python train.py --d_expert=240 --normalize_top_k=true --init_std_router=0.0312 --vocab_size=16384 --norm_eps=1e-06 --positions="rope" --attn_scale=0.125 --init_std_o=0.0 --lr_head=0.00617 --warmup_steps=448 --steps=3937
Below are experts of layer 8 (counted from 0) of a mixture-of-experts language model. Rows are named router (the router's row for the expert), down (a neuron's output weights, with its number) and show model dimensions 128-255. Each number is 128 + 32 x the weight over its row's rms, rounded and kept within 0 to 255. Numbers have three digits each.
After each expert's rows: a language model's description of what the expert responds to. This comes from a sample of Wikipedia text that the model never trained on.

# expert 18
router:088180078160199094101161133166097112143099140093085089176160116133094123079074134173105116133105155107131069161122160097139156105139101130145136096094119149137144139133156093138107143127110115173152069139115051060134128124130147150108063060151189113134125081145138062103125129114165121118075116161176157115146135104124054117132066140173070100159091133127125166140112160124123172146127
down0:125093110135124079163147094159153158113132092134204090162169118105164134186147085142046172149127165135218112116142066158124115148134173118102095084107170137103129116172166162114151059170138101131145165078128131114155125154153067124138151136146148135173146161134151056156123123096111091112157098007127111131115224103169135093197139091083128123134088071122128135117090095099108079150133
Description: Capitals or accented-letter bytes opening proper names, species names or foreign words, often after dashes, pipes or parentheses, e.g. L, (m, G.

# expert 12
router:105201094146175138130102130148063141077155112130084134140186172186105096104108131169165124103109186131146090096156097111146119131157092109096151093093101056142155138127167127129137170181097150171187108123124124113146152184130148173055140109103123157111138119040172148099099149136119134099121160187128191124124135132096110136139090157170122102127113101139136156133110110100131193174134
down0:082145146134073079116163112132153140121110089147165147168157104121097133135149168132068164078094098109167120140150165153190148137124108149133060144136107122131134161088099151137163147135158166127130139129160132119119159166191152099185122187139138109105141095087138124113048145152130156162181064154173187152137110116195131135128125149079080152132134108074199142135114090107101164094105
Description: Line breaks and | cell separators in tables and lists, plus list labels like "- Coordinates:" before map coordinates.

# expert 3
router:160166119070121093133085165138104129178122161082111098077148144133087074087129143102136106116125154054147105132134154121124127140116113098117154085089153118120168111130099101081149109169115155149134110163165111081145110193125113140106145048176127119151132080109140106121116116115157121126109176157182154127107118094148068137148095145172137090101123126066155158112133104085080196226074
down0:105122124171189196089161208126136177189132157146128089115162114174082200143078138128061113093099177147091137103111095077154141141182166066101177126129135171126112154152133143129111116145121141174128190107135013127115144114147135081069094096100136161134161155199113148075124139185119120097088167117154079118171096116114140126149168156107125059115083110088157135123130141188115175154145
Description: Word-final pieces carrying a period, like ers., ing., "., plus day and year digits in dates and line breaks ending infobox entries.

# expert 15
router:221120099101198105126122153136144100114151108072156111093131152152085099083069116118129137124074107097129151124147130142155143107157131087075162103101110090149153170135126147157200071166087106186203109141202106109170104164154182157154084087128148170134150089076180091155100132102227150132137153200114095126083143094145109132135062117164124090120144164150138154110111104108071154157084
down0:141101098102105170137141127131156135103106091069179119084179126152098081084099167097111200097176033085104194047188142125119060176112141126104104152152160115163170113127135161096134091103091150221107128143171122137069137149208126133147179119119117140159129113161116128160149141147107124134076140185081123069152175097111165066061131086102098099101076112105108118147127155150164211117168
Description: Narrative connectives and subjects in biography prose, such as , and, , but, by, he, He was, at the, often after commas or periods.

# expert 24
router:184130081121140115083034141098120163089145106105070086075137157197080113111090104136175161099148152071100163072130135120118138123190110094142158113046142070171106190131070105119133081112062151102181102147131087171155136173103221161108133035131135185121191114150148084130086147095180153100130107154145110096172115085163112136138100110142115097188074107142118122166119107082045155119095
down0:159114157164103105118161105092131133120144120148101110121107139133159167108141116171148150163133158104116134147130152130116193119127133049120134158173199101171131138101120086078116140100129123138146166168211150166115167085143161142132124165130117191089111085134076162112058110126135157125177137127130092135128153123143158132097074083088122113111126123162090086111147133144085114108072
Description: Tokens ending a name or field, like ", France", ", U.", politician, closing ) , ; and table pipes before line breaks.

# expert 8
router:130169090098138143080120161163132114160103153075089072109192163129103139107100185133133120087143133104186078097105150144160156165166095109119160092096105128185135084117116159113138062154126166168147179117149067104174154129168115186119101091146162094155185094146143127129128122147144134113075146135144132154152113110137049106148162111138124086145104159143111156153127130160116175153124
down0:125132125156164087152148090097149154158120120138141124177152144110165182192143165113084092107146107134115182161109138135139107119100138121132126099163106129144129097132072173109092167131132147147101114149097093091097094059158104121109145086151098082119082192097103139165095144148135082110164094134096122117160176126143127134103083134158190147145064128133111121110117106111162039170195
Description: Digits, decimal points and commas inside numbers in climate, election and statistics tables or chemical formulas, e.g. 3.51, 47,887, −13.3.

# expert 0
router:105197096122208083092124159118101149176145108122069171144154154157128136086095174177131115072110149135132108149128184166150108121160124135141130079141132118157149166137125083145115118079115112134173114150129117086096123200170105153188136034117190084145143109140146081114087096091162097115113156141128094127149141117092120133153101158157102082147090119064138161096102131060114134131105
down0:110083175140080108066095106114104092079147130097131100132150153126112202144106157104179132107058137164141117129078101159155023153074141123143155130121175118088148123068154122130137099143124096127090140158094184142127142082082126149141143219078141158090083151131122176124144143164128080104092113162162073064126152104124156118183124126131192095149146120130137131145094163140137120110108
Description: Single capital letters starting a name, acronym or sentence, often after a line break, dash, pipe or quote, e.g. T, D, H.

# expert 17
router:167176111086136119070195120099095157138163114070063098125198140095070113127116124163140150126153120096171141136141109150113113112145055156137165108115109149147112160173097123134157122147063089111127081112096086103133128132103177092093129080138160090179169095133107135079152146112148086053135165121109171155160154125194125065172058113102091090145069130093102153181150095086108112124143
down0:123101165154122177153153144101211151110085143113164161115135150143164150107062172095113155131155147124090136082124169093113131159107137129096167084070094119133130142063157171120118146116136156159128154133107168122139108103126135139179130185141074148121150134194159118146086197106100158139146080054072167117075140119118062155114169076148152126083160092139091128079130133181094131141124
Description: Opening consonant pieces of split words, such as cl, imp, st, b, fl, and middle pieces like "opul" or "amil" that continue them.

# expert 26
router:165142108056110094056094095183070132118162116059049126092168172177086113094089141165093096079157112102145091098108136134205129100156132108094127107064116092159120169111099074119153082152110141135116100127144156091137127170152190170119088132170159155111125092134139133100120116080121158114142123169090110154102117095131099142189086086078101085123092112148141178136153114139091198187101
down0:160157144154203130097124129102168128096145179105158184144136190089129162111129122142120143106160145099108178201165139157107104085070119064124127080108130105104165171172137171199140158116079065184153132080111164134148156142134120129145091132156105119108135108044135118108122122139185142176082134109094116181168088137093151180151080134096060052137100080149195163131087050149129136156115
Description: Finite verbs and clause-joining commas in narrative prose, such as was, were, would be, ", which", ", who", "It was".

# expert 21
router:196141093135149134113113121119118124159098137144097126118183122185105153145084118154180113072130156086152123095127102161143126119130129075104128097101119090157131168114089087077169155143095163134220099129155070116110158196165153206118140105145176126119139121090149109119124123110174125118120132119199114085129101093141086140162120091196134120182125162085121151102068119086085173142116
down0:139149085045065147105097114085065131121163081164103107100071101159123105162162151155099133194101113057086108166153130136139152185140148126117180201085127126127131102078115115212122149101221154133108108094099137136187162151122168161135088122130162148151122117130164148123088098106130175147087072134166106120159067115114162186107070153151140122056119112167150162067146143114183130099160
Description: Geographic and institution name parts such as County, Street, north, -ville, River, Primary School, often following a proper name.